{"routed_scale": 2.83, "lr_router": 0.00167, "norm": "rmsnorm", "norm_place": "pre", "tie_embeddings": false, "init_std_o": 0.0, "init_mimetic": 0.7, "beta1": 0.9, "warmup_steps": 251, "decay_fraction": 0.897, "final_lr_fraction": 0.05, "steps": 9757}
Below are experts of layer 4 (counted from 0) of a mixture-of-experts language model. Rows are named router (the router's row for the expert), gate (a neuron's input weights, with its number), up (a neuron's input weights, with its number) and show model dimensions 0-223. Each number is 50 + 10 x the weight over its row's rms, rounded and kept within 0 to 99.
After each expert's rows: "comes after" lists some tokens at least twice as common just before its tokens as in all text. This comes from a sample of Wikipedia text that the model never trained on. Tokens count by the router's weight.

# expert 127
router:44 43 52 48 33 46 53 56 58 50 34 54 58 64 70 52 57 53 51 69 64 33 64 65 44 42 50 52 53 35 49 33 55 56 52 42 57 49 44 56 53 48 66 45 38 59 51 74 47 52 59 51 56 54 42 50 55 65 59 41 28 41 64 59 42 71 45 58 42 52 60 38 61 41 29 34 59 65 43 53 43 62 56 50 52 38 38 58 59 43 51 55 39 47 41 65 36 63 51 57 56 68 50 55 59 66 45 51 54 47 45 42 64 49 44 40 49 51 38 65 34 52 66 56 47 57 60 33 47 64 52 21 57 56 53 61 47 59 37 61 37 64 48 51 37 61 38 53 56 55 59 45 64 37 35 58 58 51 49 44 56 57 42 51 47 61 56 37 43 32 56 56 45 62 59 58 42 46 36 57 41 42 53 44 45 55 35 52 62 37 69 35 54 35 77 64 42 60 41 58 43 38 52 66 41 36 52 57 46 31 58 44 58 48 54 51 39 43 54 63 49 49 34 45
gate0:60 47 54 23 54 50 40 40 34 54 39 56 43 52 58 57 30 45 38 52 54 49 42 51 59 55 57 59 60 29 59 69 70 51 46 48 68 48 46 59 38 50 64 66 37 54 42 70 51 59 40 48 50 49 34 42 47 63 47 51 49 57 61 55 62 45 61 48 40 49 50 58 36 51 54 42 62 55 62 46 37 61 45 59 51 56 63 51 47 50 36 40 46 35 61 48 59 59 55 43 62 54 29 47 60 53 56 54 38 53 47 56 10 51 49 61 51 58 41 51 45 71 58 60 45 44 50 50 59 47 79 53 59 64 51 49 51 56 50 37 46 44 75 39 41 66 37 59 56 49 45 52 44 43 55 48 50 46 65 42 44 67 49 27 59 58 42 58 46 48 38 33 69 50 41 49 51 50 34 38 41 29 41 63 42 43 56 56 43 46 43 56 22 35 58 40 44 47 45 49 51 53 50 44 50 48 64 49 53 49 51 52 43 28 54 37 40 48 70 55 57 61 46 55
up0:58 45 43 24 58 48 52 49 46 53 48 61 51 72 51 56 35 55 47 40 48 37 46 63 51 54 55 52 67 40 58 69 56 56 51 35 49 42 44 55 38 60 52 62 52 56 57 70 64 43 43 55 51 53 28 32 53 68 41 57 50 40 38 63 60 31 48 47 29 51 54 50 44 46 54 34 62 57 57 35 39 64 53 60 49 61 48 68 48 51 45 44 38 24 51 52 51 56 55 45 77 46 16 50 60 67 63 40 41 54 39 59 38 63 55 56 51 50 44 52 37 61 53 46 58 49 56 55 59 33 79 53 67 50 54 45 43 54 39 39 43 41 63 46 47 66 37 61 65 66 58 40 52 49 50 49 50 54 52 36 38 56 45 41 64 46 52 68 59 43 42 41 58 50 42 42 55 46 30 52 44 34 51 62 38 45 43 59 56 52 44 67 35 42 56 48 36 48 34 36 56 51 46 36 55 47 49 51 59 54 44 47 34 39 48 41 40 46 53 53 61 61 51 65
comes after: " of", " in", " on", " for", " at", "."

# expert 107
router:49 53 63 60 44 70 52 44 47 55 64 67 39 56 57 50 48 49 50 31 50 59 61 57 62 55 51 47 62 46 72 53 57 55 43 67 49 53 53 40 44 35 47 58 53 66 72 42 49 60 44 62 50 46 47 52 67 57 46 46 64 45 62 51 64 49 42 62 47 53 65 66 28 61 45 49 67 64 53 52 57 62 36 49 49 62 54 44 47 41 63 36 56 46 53 47 26 48 38 43 37 74 39 65 52 56 43 41 51 63 69 65 52 37 56 53 41 35 48 48 42 36 60 23 32 46 49 36 46 43 38 67 65 51 47 46 57 63 35 55 48 57 54 63 53 45 31 62 43 47 46 40 45 52 43 25 39 47 55 37 52 28 48 45 57 49 34 61 46 41 29 57 54 32 53 49 42 53 51 50 47 52 44 46 43 56 47 56 45 52 53 73 42 66 51 42 52 52 61 51 60 69 64 41 48 45 40 53 59 45 48 69 41 55 56 44 63 48 48 39 60 37 49 36
gate0:52 49 61 41 40 64 27 49 28 45 37 56 45 55 59 61 53 61 59 66 46 56 58 50 58 51 48 58 23 40 62 50 52 67 54 43 35 50 51 54 46 47 52 59 37 40 44 56 68 81 59 58 49 55 58 47 52 58 41 50 45 60 68 56 56 56 58 38 44 41 50 45 58 37 41 39 62 49 54 52 64 51 47 53 43 58 57 34 39 52 40 64 47 56 52 46 44 52 43 46 54 53 56 38 40 51 63 52 59 54 41 48 52 49 53 35 59 43 23 49 26 45 53 50 40 63 61 65 49 40 49 50 47 43 54 40 34 35 45 48 40 65 52 53 49 54 52 50 31 41 52 47 52 40 40 33 57 54 40 22 62 64 48 51 64 62 45 56 44 53 50 60 64 56 64 47 63 37 37 43 59 54 39 46 36 26 77 39 48 62 56 55 49 48 45 58 54 60 52 61 58 38 55 53 46 40 56 53 65 34 40 53 39 53 31 53 27 63 66 51 62 65 63 45
up0:59 54 68 41 49 51 36 42 31 52 43 49 57 52 45 52 41 69 59 66 49 61 34 31 47 49 53 61 30 39 58 51 52 62 53 38 29 43 46 50 60 49 53 47 35 44 44 54 63 56 66 51 48 47 51 58 65 52 53 60 62 56 62 61 53 74 59 29 53 34 43 46 70 44 36 42 50 49 47 52 49 41 51 50 41 60 65 36 51 57 51 74 53 43 44 52 53 47 47 42 45 50 61 35 49 50 56 55 50 50 45 57 44 50 43 35 47 53 31 61 50 51 46 58 42 69 54 69 56 20 49 46 48 46 72 30 34 37 53 62 51 56 62 51 41 50 58 45 35 24 43 47 53 47 27 50 69 47 62 40 55 56 50 46 57 48 38 45 58 61 51 59 52 66 63 52 52 49 33 45 62 58 43 51 52 31 74 53 43 54 46 53 54 33 51 51 46 59 49 51 51 33 56 50 47 50 52 64 57 52 52 50 45 47 41 70 37 55 67 62 68 72 58 43
comes after: " the", "-", " a", " his", "'s", " her"

# expert 239
router:59 58 61 48 48 63 56 53 50 45 54 38 49 34 50 61 40 44 58 32 25 49 47 57 43 33 43 45 32 63 60 58 34 46 35 54 52 61 39 63 79 65 40 56 52 60 56 53 40 46 47 49 51 54 60 57 57 37 32 37 48 54 51 50 49 34 33 58 64 43 42 48 61 53 57 55 34 63 65 64 63 50 51 53 44 43 67 58 31 43 45 58 61 51 52 62 53 64 53 56 49 36 50 36 58 36 58 51 49 41 50 39 61 51 32 51 38 54 33 65 57 40 56 48 57 54 59 53 37 50 62 30 57 46 59 46 41 45 52 39 43 37 43 54 41 57 51 35 33 47 56 52 46 57 68 52 39 46 32 57 61 60 62 61 50 65 42 53 55 46 38 41 45 44 59 38 16 57 42 50 54 46 48 54 67 66 53 57 41 51 68 52 57 48 29 55 53 41 52 46 53 39 46 37 32 24 47 58 69 47 50 62 50 39 34 49 55 48 43 58 38 38 53 53
gate0:43 51 57 57 50 42 73 36 38 51 48 51 64 38 54 51 57 45 74 77 66 56 59 59 58 31 50 41 41 39 56 40 66 40 58 51 31 38 56 52 46 43 59 34 46 43 44 49 42 43 45 41 39 47 56 54 43 49 52 54 54 43 63 62 41 83 56 46 46 48 41 54 52 41 33 54 42 32 39 43 47 38 59 54 67 54 43 49 66 47 40 56 50 45 56 61 57 43 63 47 49 60 46 66 67 43 33 41 55 40 41 43 31 63 54 45 50 56 74 37 54 42 49 70 50 43 47 43 63 63 48 53 50 66 45 63 49 54 49 50 39 56 58 48 44 59 55 44 54 51 50 70 62 44 29 58 53 56 43 38 27 52 56 56 52 48 69 61 27 51 35 56 52 57 41 70 60 45 60 43 62 58 64 50 42 47 44 62 58 41 49 56 52 55 67 50 44 58 43 66 49 43 50 58 53 55 44 54 53 38 40 57 39 39 67 71 46 59 62 47 55 70 47 53
up0:50 58 65 51 62 48 56 46 46 57 53 49 50 50 36 54 43 41 49 60 61 54 23 66 53 58 45 33 36 47 47 54 54 48 67 46 45 44 48 57 65 43 51 53 53 52 49 53 54 38 39 46 55 50 67 39 35 44 59 57 57 29 62 64 44 56 32 48 59 47 48 40 45 49 33 50 52 43 47 50 68 55 47 40 62 41 40 51 47 59 67 60 56 63 60 54 57 58 34 46 43 44 44 54 48 40 48 33 57 47 49 62 40 67 41 53 54 49 54 53 40 31 56 34 61 55 50 29 57 56 53 46 51 65 65 57 49 41 45 37 36 57 53 63 61 44 60 71 59 63 43 49 66 60 35 71 59 38 56 50 49 46 60 65 67 42 58 55 46 38 32 54 40 65 36 66 50 51 65 37 56 62 49 44 61 37 38 68 44 59 66 32 56 66 43 59 51 38 65 60 57 66 33 66 45 52 45 41 50 53 50 61 62 70 47 69 55 50 49 55 41 63 28 51
comes after: "0", " ", "1", " |\n", "3", "4"

# expert 215
router:49 40 48 44 37 51 43 68 59 29 56 65 62 51 59 64 48 44 60 63 67 49 60 36 62 50 60 56 58 41 67 48 52 51 69 45 50 56 63 55 53 47 64 67 35 55 56 52 46 67 49 48 47 61 44 65 46 72 51 60 36 49 46 40 60 55 60 36 32 38 57 43 63 52 56 58 65 52 55 31 50 51 49 55 56 54 49 46 55 42 56 64 64 37 33 38 47 51 44 55 47 61 58 54 66 43 55 41 33 37 44 38 64 52 41 50 64 49 51 46 43 46 54 41 35 54 48 45 28 45 35 35 59 48 48 50 45 59 37 54 60 26 62 69 52 44 54 50 36 63 67 63 54 53 56 45 37 52 41 49 55 66 58 29 63 42 57 39 54 47 55 64 53 59 57 75 49 59 46 49 36 40 60 39 24 43 61 58 37 60 58 48 48 57 69 39 43 64 59 54 54 41 65 46 43 39 33 48 53 57 49 46 46 55 62 46 62 66 51 41 52 44 62 44
gate0:48 40 52 47 47 71 56 43 52 40 46 43 52 54 61 66 42 46 59 55 58 56 59 58 50 42 50 62 54 41 41 51 46 27 32 69 42 52 51 71 54 47 35 50 55 38 38 68 46 45 58 53 44 55 65 45 55 45 66 56 44 44 54 66 46 42 51 41 52 54 48 57 36 66 54 46 57 39 38 70 53 52 54 43 42 46 55 30 56 55 48 57 54 37 55 51 51 45 54 42 39 33 73 49 26 45 34 67 53 51 51 41 53 54 42 51 52 54 72 80 53 45 62 44 60 50 64 58 52 56 77 50 36 61 42 34 34 42 47 43 44 49 57 43 44 58 34 57 48 53 49 55 43 29 44 36 51 73 51 44 32 47 63 33 35 70 51 45 54 63 60 54 61 50 53 39 52 52 66 37 46 57 51 43 54 32 49 59 39 40 46 47 48 48 40 76 66 60 55 62 45 50 52 47 33 56 59 63 50 55 36 59 43 51 44 63 47 43 63 40 53 46 50 52
up0:51 23 65 45 45 67 51 47 59 39 48 56 42 53 59 57 36 53 43 36 51 48 47 49 66 39 56 52 46 54 41 44 40 36 55 59 40 50 57 49 70 52 45 52 23 44 44 55 44 55 60 67 48 41 53 52 50 39 41 51 51 35 54 54 50 71 36 45 47 69 50 63 43 42 59 56 50 56 46 60 62 48 42 45 42 49 65 30 45 41 40 70 41 47 38 57 44 56 47 34 52 49 75 39 26 51 38 52 55 49 46 49 50 63 38 51 28 64 66 53 51 36 63 55 40 33 62 54 56 59 54 57 34 48 44 42 38 51 52 51 55 51 46 61 63 55 40 57 33 48 57 51 49 43 56 41 42 68 40 56 22 59 43 41 40 60 51 32 53 66 63 56 60 49 55 35 50 47 51 55 46 57 77 35 51 26 45 56 54 35 59 43 49 33 45 50 60 58 53 58 33 46 47 49 49 46 46 52 30 54 50 43 42 40 50 51 43 23 43 49 48 39 62 40
comes after: " W", ",", " the", " of", " |", " in"

# expert 189
router:70 37 38 50 24 46 45 40 50 50 53 53 43 59 64 48 60 50 37 46 47 44 59 61 59 41 57 53 32 58 57 38 61 67 51 61 38 54 54 53 63 58 62 31 28 53 58 42 43 41 48 58 39 57 28 54 63 60 45 31 38 30 44 45 67 61 25 57 57 50 52 41 61 33 49 36 60 52 46 59 46 56 46 67 52 51 46 53 42 47 57 57 62 62 42 71 51 37 32 44 46 63 50 59 50 49 38 34 57 44 65 57 58 58 52 41 41 61 45 53 49 43 44 42 52 70 43 43 43 43 54 55 58 42 52 61 58 59 52 57 53 56 31 51 34 59 43 40 29 51 39 44 36 56 47 60 40 50 37 61 47 54 52 67 40 54 55 64 44 21 53 43 60 61 59 63 63 62 41 47 44 31 41 58 41 58 43 65 49 47 62 59 47 52 49 55 57 62 71 51 37 46 55 53 53 48 40 75 55 61 51 47 52 52 59 48 56 37 58 62 55 45 51 60
gate0:25 49 56 49 33 55 43 55 43 58 49 57 52 46 57 41 55 54 34 27 66 48 52 33 46 61 24 55 45 54 44 40 37 55 47 44 59 30 50 43 52 47 41 45 46 38 66 46 42 46 66 55 59 42 65 46 54 56 51 58 59 43 63 53 53 65 49 41 38 27 54 36 40 52 46 31 64 62 62 50 42 53 59 37 42 58 58 46 52 38 41 41 59 43 40 42 30 47 62 31 48 58 59 44 52 60 54 34 58 49 62 70 45 44 55 58 50 45 56 62 37 57 47 28 55 60 39 41 35 43 56 72 64 51 54 34 45 40 39 52 57 47 57 49 74 55 36 56 42 49 40 45 38 61 63 31 53 47 28 54 46 53 57 54 49 47 48 39 48 49 43 50 51 18 52 48 66 32 36 51 44 47 55 38 67 50 60 48 45 52 48 55 58 52 54 61 61 46 54 70 44 41 50 31 61 51 49 44 42 36 50 55 41 57 43 48 43 46 37 49 53 39 44 30
up0:48 51 52 52 55 60 40 47 57 46 36 38 57 66 42 63 49 45 71 47 31 60 43 50 69 58 61 43 76 37 37 50 41 46 56 53 46 54 42 59 53 35 49 48 36 53 49 51 61 63 59 44 30 57 61 50 47 53 43 55 58 54 48 54 39 47 40 39 49 58 60 53 46 60 47 43 47 32 46 42 60 45 51 56 44 38 58 54 58 60 68 40 41 55 44 37 49 36 55 61 57 44 57 40 67 50 62 55 43 46 46 28 49 45 39 52 37 55 51 49 60 52 72 62 50 52 52 49 55 52 44 26 28 53 34 46 46 41 62 71 17 54 55 42 54 32 62 56 46 48 52 55 63 41 46 53 40 36 41 56 54 45 41 27 69 50 48 41 36 64 74 59 46 50 71 39 38 58 37 58 59 38 65 47 41 51 57 51 62 46 48 33 34 40 37 47 55 60 64 58 63 54 49 37 47 41 47 39 58 43 57 41 46 61 42 60 55 48 48 30 34 55 47 54
comes after: " B", " |", " P", "R", "==", "P"

# expert 56
router:26 46 53 46 55 34 48 64 62 51 55 53 41 61 48 47 43 38 44 54 54 43 52 46 59 41 39 49 46 47 51 50 61 43 66 46 42 40 59 63 50 55 49 45 49 46 63 31 42 44 48 59 66 60 46 56 61 41 61 39 45 56 48 38 51 63 53 57 60 55 56 71 56 59 59 68 55 62 43 43 53 55 51 43 67 61 43 55 53 46 44 47 65 54 40 45 54 38 52 55 36 45 33 66 43 47 61 35 29 52 53 59 67 58 30 56 50 70 37 48 44 56 45 49 42 57 57 52 32 61 42 55 68 56 45 65 69 67 46 48 47 34 61 59 64 33 69 52 54 55 54 55 27 61 57 53 44 62 41 66 65 53 54 42 67 39 37 47 33 48 58 54 44 48 63 63 62 68 65 46 41 42 60 37 45 66 55 48 49 48 60 57 52 56 52 39 60 38 48 29 59 43 60 38 61 40 39 33 55 49 44 50 57 65 54 43 72 69 30 46 46 37 53 57
gate0:45 39 54 52 44 53 46 55 38 62 31 57 61 48 47 49 50 68 43 35 52 50 40 54 47 50 41 60 33 53 52 68 53 42 61 38 71 54 48 60 53 62 50 46 48 51 57 60 56 70 48 46 35 43 41 37 48 60 53 61 76 38 47 54 29 63 61 51 66 63 33 53 45 49 53 62 58 71 43 72 47 45 58 45 54 32 44 56 63 44 58 53 49 50 57 47 53 47 44 50 63 49 53 59 34 69 23 41 67 39 60 50 54 61 44 70 40 50 53 47 53 52 52 52 73 62 44 66 45 61 48 50 53 50 59 38 52 59 54 46 73 51 45 46 40 61 53 44 56 46 61 58 43 43 57 49 49 57 34 45 52 58 61 30 47 64 45 41 48 67 65 35 31 36 47 44 57 47 75 46 47 58 69 61 28 59 48 56 58 58 49 49 39 34 62 45 52 64 53 44 58 42 60 50 55 43 52 52 33 30 41 48 51 50 50 51 45 57 54 54 24 45 47 51
up0:56 54 56 49 51 65 44 62 38 63 28 47 70 43 55 62 50 59 44 45 51 62 50 36 50 40 34 68 46 66 50 58 34 48 31 46 73 45 37 70 48 67 41 41 46 47 48 57 45 63 54 42 56 48 60 51 53 62 53 62 61 35 53 54 38 52 38 44 41 60 49 55 40 56 59 60 48 43 38 73 50 45 37 60 49 46 50 61 58 50 44 53 51 45 48 45 37 42 51 66 61 46 64 50 52 58 37 42 73 45 48 45 32 37 66 61 51 48 60 53 57 50 64 62 60 50 37 48 50 54 54 49 53 53 59 41 33 46 44 57 55 53 58 38 33 46 37 64 74 40 24 62 40 46 58 59 61 57 51 58 45 40 50 51 35 50 46 62 57 61 53 47 46 41 51 36 63 45 51 47 74 60 71 47 41 65 42 47 57 52 49 32 25 38 60 58 50 42 67 60 47 44 57 43 75 64 52 60 46 31 44 61 42 52 53 56 41 63 50 52 35 52 50 50
comes after: " the", ",", " |", " his", " J", "'s"

# expert 15
router:63 40 40 56 41 55 67 42 42 55 47 36 38 51 47 39 48 46 42 32 51 59 61 58 54 57 46 49 48 53 44 64 44 40 48 42 59 53 52 53 41 50 50 68 58 46 46 35 41 37 35 35 34 41 47 50 55 32 30 31 64 64 38 45 37 43 50 50 51 64 38 56 42 56 41 52 36 55 47 60 43 40 48 49 53 58 41 49 40 22 45 52 53 44 58 41 61 60 57 60 36 32 38 43 50 43 47 58 58 57 42 55 40 51 38 59 37 51 34 65 63 52 33 52 57 51 53 48 46 50 59 35 35 31 53 61 58 68 61 38 47 46 44 45 49 59 56 43 58 67 35 49 37 44 50 34 40 41 42 51 66 57 48 66 38 60 36 35 36 57 56 54 49 56 60 38 28 59 62 56 44 55 59 70 59 59 55 39 49 54 45 40 44 47 34 34 69 47 41 45 62 50 50 30 57 58 48 50 49 44 58 61 51 37 54 27 52 45 44 30 32 28 50 60
gate0:41 67 49 46 46 48 33 48 44 57 61 59 45 42 65 45 43 40 43 50 36 60 39 30 50 60 58 49 55 59 45 62 56 50 45 39 40 45 52 65 64 64 47 53 46 45 70 46 48 32 43 46 40 65 35 62 45 49 56 49 60 40 60 52 31 44 47 41 53 58 55 52 35 40 42 44 46 60 47 46 36 31 62 42 59 50 65 43 48 57 50 45 56 57 42 51 54 32 63 44 40 59 79 46 42 58 48 63 68 40 43 45 66 49 44 33 52 53 43 64 48 75 48 32 49 67 40 53 45 49 50 45 49 40 44 34 60 60 42 49 52 35 42 35 39 43 72 39 43 40 32 34 57 48 67 44 52 37 45 50 59 47 57 41 56 60 39 37 50 63 30 42 34 55 36 56 39 53 40 58 44 46 48 56 33 45 53 60 42 53 37 47 56 51 53 33 61 49 50 39 53 65 60 46 49 45 47 43 73 66 48 66 67 27 53 52 53 51 55 52 42 42 42 73
up0:68 38 42 62 70 45 56 51 45 45 51 55 61 51 47 56 43 41 62 50 58 42 61 65 54 47 38 49 57 40 62 49 49 58 69 68 62 52 57 33 49 38 55 41 36 63 30 55 58 54 65 45 66 47 59 31 40 57 27 51 44 59 49 55 66 60 54 47 52 37 29 48 67 57 57 57 43 29 48 44 45 70 34 37 47 52 47 48 48 33 46 56 46 31 51 43 45 54 57 60 61 53 37 52 57 33 56 43 36 59 50 44 42 64 46 52 40 47 57 43 42 43 59 62 65 45 49 58 54 45 65 52 37 58 57 59 45 34 52 42 44 64 57 61 51 58 38 65 50 54 64 64 60 62 32 44 46 51 38 37 39 80 47 57 46 62 53 59 61 37 59 55 62 52 55 50 53 35 47 61 45 52 51 52 54 43 48 53 48 75 58 54 36 37 53 47 44 75 55 56 51 61 55 55 56 64 51 48 46 28 40 43 37 63 50 37 41 49 64 55 52 48 60 36
comes after: ")", " —", "0", "%", "1", "3"

# expert 16
router:37 59 56 57 58 44 44 55 53 48 51 46 45 55 60 50 43 50 68 71 63 58 50 45 45 31 45 46 50 59 42 52 55 51 40 61 47 53 44 59 48 58 50 38 43 42 58 60 68 53 58 51 49 60 58 58 57 52 63 50 50 57 70 64 36 63 36 43 55 41 60 37 43 44 49 39 55 69 31 39 42 49 65 48 47 44 45 62 50 45 66 62 50 63 50 59 52 61 57 58 49 70 60 45 57 58 44 36 51 54 59 39 71 56 41 40 59 42 36 61 34 51 60 37 60 46 49 58 76 59 39 29 45 50 40 42 33 40 35 63 44 57 50 62 55 41 23 55 43 42 62 51 55 34 47 62 63 60 50 32 62 38 52 52 56 46 59 60 53 35 53 43 39 58 57 67 29 48 52 60 67 65 49 46 42 53 42 62 49 49 49 43 65 45 72 39 38 47 50 35 47 32 46 50 44 56 64 60 55 30 47 44 43 45 29 43 40 69 51 51 41 48 36 45
gate0:49 65 38 51 31 49 64 37 66 26 57 50 42 50 60 64 42 54 52 44 46 50 62 66 53 57 71 49 35 39 57 58 56 57 59 58 48 58 43 50 52 43 62 55 56 62 44 48 55 40 47 66 50 37 43 53 45 48 53 50 52 42 55 61 37 31 52 57 47 64 43 47 49 52 45 56 43 51 44 47 70 51 50 71 41 44 42 46 50 57 55 52 60 46 71 50 57 70 64 52 55 38 43 58 51 58 46 41 68 59 25 49 64 59 40 48 46 55 51 38 62 43 49 63 56 45 51 58 55 68 54 52 57 74 75 45 41 46 64 42 50 49 51 42 27 63 40 61 42 75 63 57 55 53 59 55 46 45 38 38 28 51 57 41 67 35 51 66 53 52 56 44 57 59 38 60 54 49 48 50 52 57 33 50 34 34 37 52 59 51 62 63 52 52 51 49 48 45 47 50 43 49 50 72 39 38 43 37 73 54 48 69 50 32 43 63 40 62 63 48 49 68 55 36
up0:56 42 30 29 35 51 60 50 59 37 58 57 57 59 66 61 41 68 41 44 44 41 70 59 51 58 70 50 50 33 60 53 53 67 56 55 32 54 43 32 51 41 55 62 57 56 45 49 63 46 46 63 60 26 45 62 39 54 45 57 57 48 49 49 56 42 42 49 25 52 43 54 48 58 50 61 52 39 55 38 69 60 48 52 41 53 44 38 50 56 42 54 58 28 68 47 59 62 57 46 54 42 46 61 52 52 54 35 76 64 26 68 62 59 46 51 46 58 47 32 65 45 44 57 52 40 46 64 52 46 64 57 40 64 70 55 44 48 57 33 50 46 54 44 30 59 39 54 60 66 63 59 52 59 56 51 38 51 42 45 40 60 56 47 66 34 58 61 48 53 52 48 63 54 39 46 63 42 40 53 49 33 32 51 38 37 48 41 54 57 50 70 57 43 49 47 50 55 46 59 47 55 52 58 41 46 50 42 61 61 57 64 30 41 54 53 36 53 63 47 63 69 52 49
comes after: " of", " in", " at", " as", " to", " for"

# expert 57
router:45 55 52 57 49 56 51 49 59 40 55 40 49 43 60 47 57 36 54 47 57 62 45 54 53 52 56 53 57 48 55 56 60 48 34 56 54 63 66 46 56 42 55 52 59 59 63 47 69 45 63 43 42 56 65 56 46 65 40 41 63 52 69 56 59 58 48 61 54 42 56 61 21 58 40 64 52 64 35 64 45 58 43 43 68 56 42 49 49 43 62 30 52 36 40 44 45 49 54 44 39 77 60 67 53 65 44 39 40 42 56 44 55 51 59 55 35 46 63 53 39 37 43 37 34 38 30 34 55 48 45 72 47 46 46 48 49 64 32 50 39 52 54 37 39 47 43 60 62 40 43 45 52 42 33 44 50 56 47 48 59 42 64 28 55 51 42 41 41 44 30 40 29 32 41 38 48 45 54 37 40 61 53 61 40 41 49 64 56 61 55 77 43 40 53 48 42 53 55 49 61 68 46 45 45 41 47 57 56 40 53 55 38 57 73 43 67 51 39 34 49 33 38 44
gate0:41 54 53 44 43 60 48 46 52 56 55 45 58 48 53 49 44 59 62 52 71 50 37 44 51 49 37 73 44 62 51 58 59 42 34 37 53 45 45 39 49 48 41 32 69 33 37 50 73 58 53 56 57 63 53 51 64 59 53 56 49 57 54 54 46 59 43 28 43 54 52 50 49 46 67 46 61 53 58 44 37 66 47 56 42 45 61 41 44 47 45 60 49 66 73 43 50 47 47 77 46 49 62 58 65 54 82 64 59 46 57 57 44 54 61 35 52 44 40 43 42 43 48 60 50 43 44 58 37 28 51 49 43 51 53 39 42 36 38 38 44 57 53 46 59 59 51 62 63 53 66 47 46 47 52 44 52 57 51 50 69 52 37 43 64 33 74 53 61 46 43 32 52 43 40 64 52 53 47 33 65 54 54 31 62 58 38 27 58 51 38 54 61 46 71 53 44 54 41 63 42 44 46 37 64 62 67 38 46 43 42 64 51 67 37 43 42 59 54 37 57 60 45 39
up0:35 52 43 39 51 55 53 37 55 59 46 49 55 41 48 38 48 58 68 43 40 38 46 37 50 49 52 60 40 64 47 57 52 49 34 45 48 48 50 33 42 48 56 54 41 28 45 52 56 59 63 60 52 56 53 42 56 57 30 62 58 39 49 52 56 55 46 41 54 48 57 59 42 39 62 55 52 49 57 54 50 46 48 49 57 56 55 55 50 45 37 51 53 73 51 46 48 33 57 69 55 48 74 43 60 53 53 66 39 48 50 53 39 51 62 33 51 62 63 40 38 37 57 51 66 44 69 47 71 47 48 56 52 43 38 33 35 37 45 56 44 52 49 58 48 47 57 51 63 51 79 31 52 41 44 43 44 66 31 43 46 51 39 60 55 57 53 59 43 71 40 49 65 46 46 55 59 44 33 53 81 73 72 50 63 59 49 47 65 56 40 52 53 44 57 61 51 54 37 59 37 46 32 50 72 58 54 45 43 30 37 58 39 49 44 67 29 45 37 55 38 58 50 35
comes after: "-", " the", " a", " is", "==", "Scientific"

# expert 123
router:56 42 38 44 52 51 57 46 63 55 42 32 50 49 49 45 44 60 61 37 44 54 48 42 42 48 55 61 38 46 28 62 53 33 40 41 31 69 51 62 40 48 35 68 50 44 62 31 55 38 53 38 41 55 54 64 71 44 55 35 38 41 36 44 38 33 52 52 60 43 61 70 49 58 62 60 53 56 44 51 34 38 49 54 56 60 42 48 61 35 38 64 47 39 54 54 56 60 41 47 32 36 51 50 55 37 46 57 59 44 49 61 66 47 50 35 26 68 40 64 60 43 35 41 57 52 48 53 42 32 53 47 48 39 54 46 53 56 56 42 45 53 33 52 50 56 64 45 47 65 56 36 42 51 66 42 48 44 53 43 77 60 46 44 46 50 58 61 36 57 50 35 34 52 57 54 45 44 44 69 55 57 44 54 55 44 36 46 32 58 59 47 56 43 53 39 56 55 57 48 63 48 47 45 36 51 56 55 56 57 67 63 58 34 58 34 63 45 25 31 61 35 51 63
gate0:39 56 67 74 51 44 33 67 57 35 47 52 34 44 59 47 47 45 45 57 49 59 45 38 43 24 61 61 44 48 49 53 49 48 38 53 43 46 52 57 41 81 52 46 60 42 35 58 54 63 55 52 36 54 51 49 53 48 49 52 61 79 55 36 53 55 59 48 56 69 54 49 22 48 44 47 68 52 34 49 54 43 51 58 53 47 57 52 66 39 45 45 52 67 41 46 45 36 73 58 55 53 52 48 59 55 32 53 61 51 52 22 55 58 39 39 64 38 53 58 53 62 58 44 47 51 48 46 44 66 33 41 36 73 47 60 50 43 41 63 35 59 55 33 46 52 41 34 49 35 43 35 43 53 45 43 58 42 52 54 54 36 60 52 58 63 52 42 56 60 50 51 55 69 43 49 42 56 39 44 52 55 66 47 48 44 50 45 53 47 34 56 33 57 51 70 52 64 75 48 51 44 56 51 56 43 63 47 54 49 54 59 50 46 42 56 37 69 55 55 35 65 41 63
up0:57 39 37 40 65 56 45 38 51 69 52 50 43 56 51 31 41 49 73 46 56 57 67 39 31 49 62 46 47 30 46 37 53 51 64 53 35 47 49 51 51 44 55 61 59 37 44 43 43 57 59 58 55 44 55 48 40 47 43 46 47 70 43 52 55 44 62 42 45 57 36 64 52 39 62 45 58 47 57 48 63 52 85 62 35 66 57 45 52 52 44 60 68 50 32 58 44 51 54 45 29 40 57 40 55 44 59 67 43 61 49 51 53 40 62 36 47 35 47 48 52 65 51 49 48 51 47 52 29 34 37 46 48 49 33 41 56 49 42 40 58 53 53 36 59 39 41 51 41 45 60 51 46 61 42 45 55 50 48 61 63 57 68 42 45 46 57 45 56 49 38 49 48 67 58 53 62 57 49 46 33 57 41 39 46 28 38 20 51 41 45 60 62 38 50 60 47 59 43 41 41 45 55 39 56 38 65 51 53 50 55 50 23 43 59 29 29 48 34 29 42 54 57 55
comes after: " ", "0", " was", " is", "ed", " served"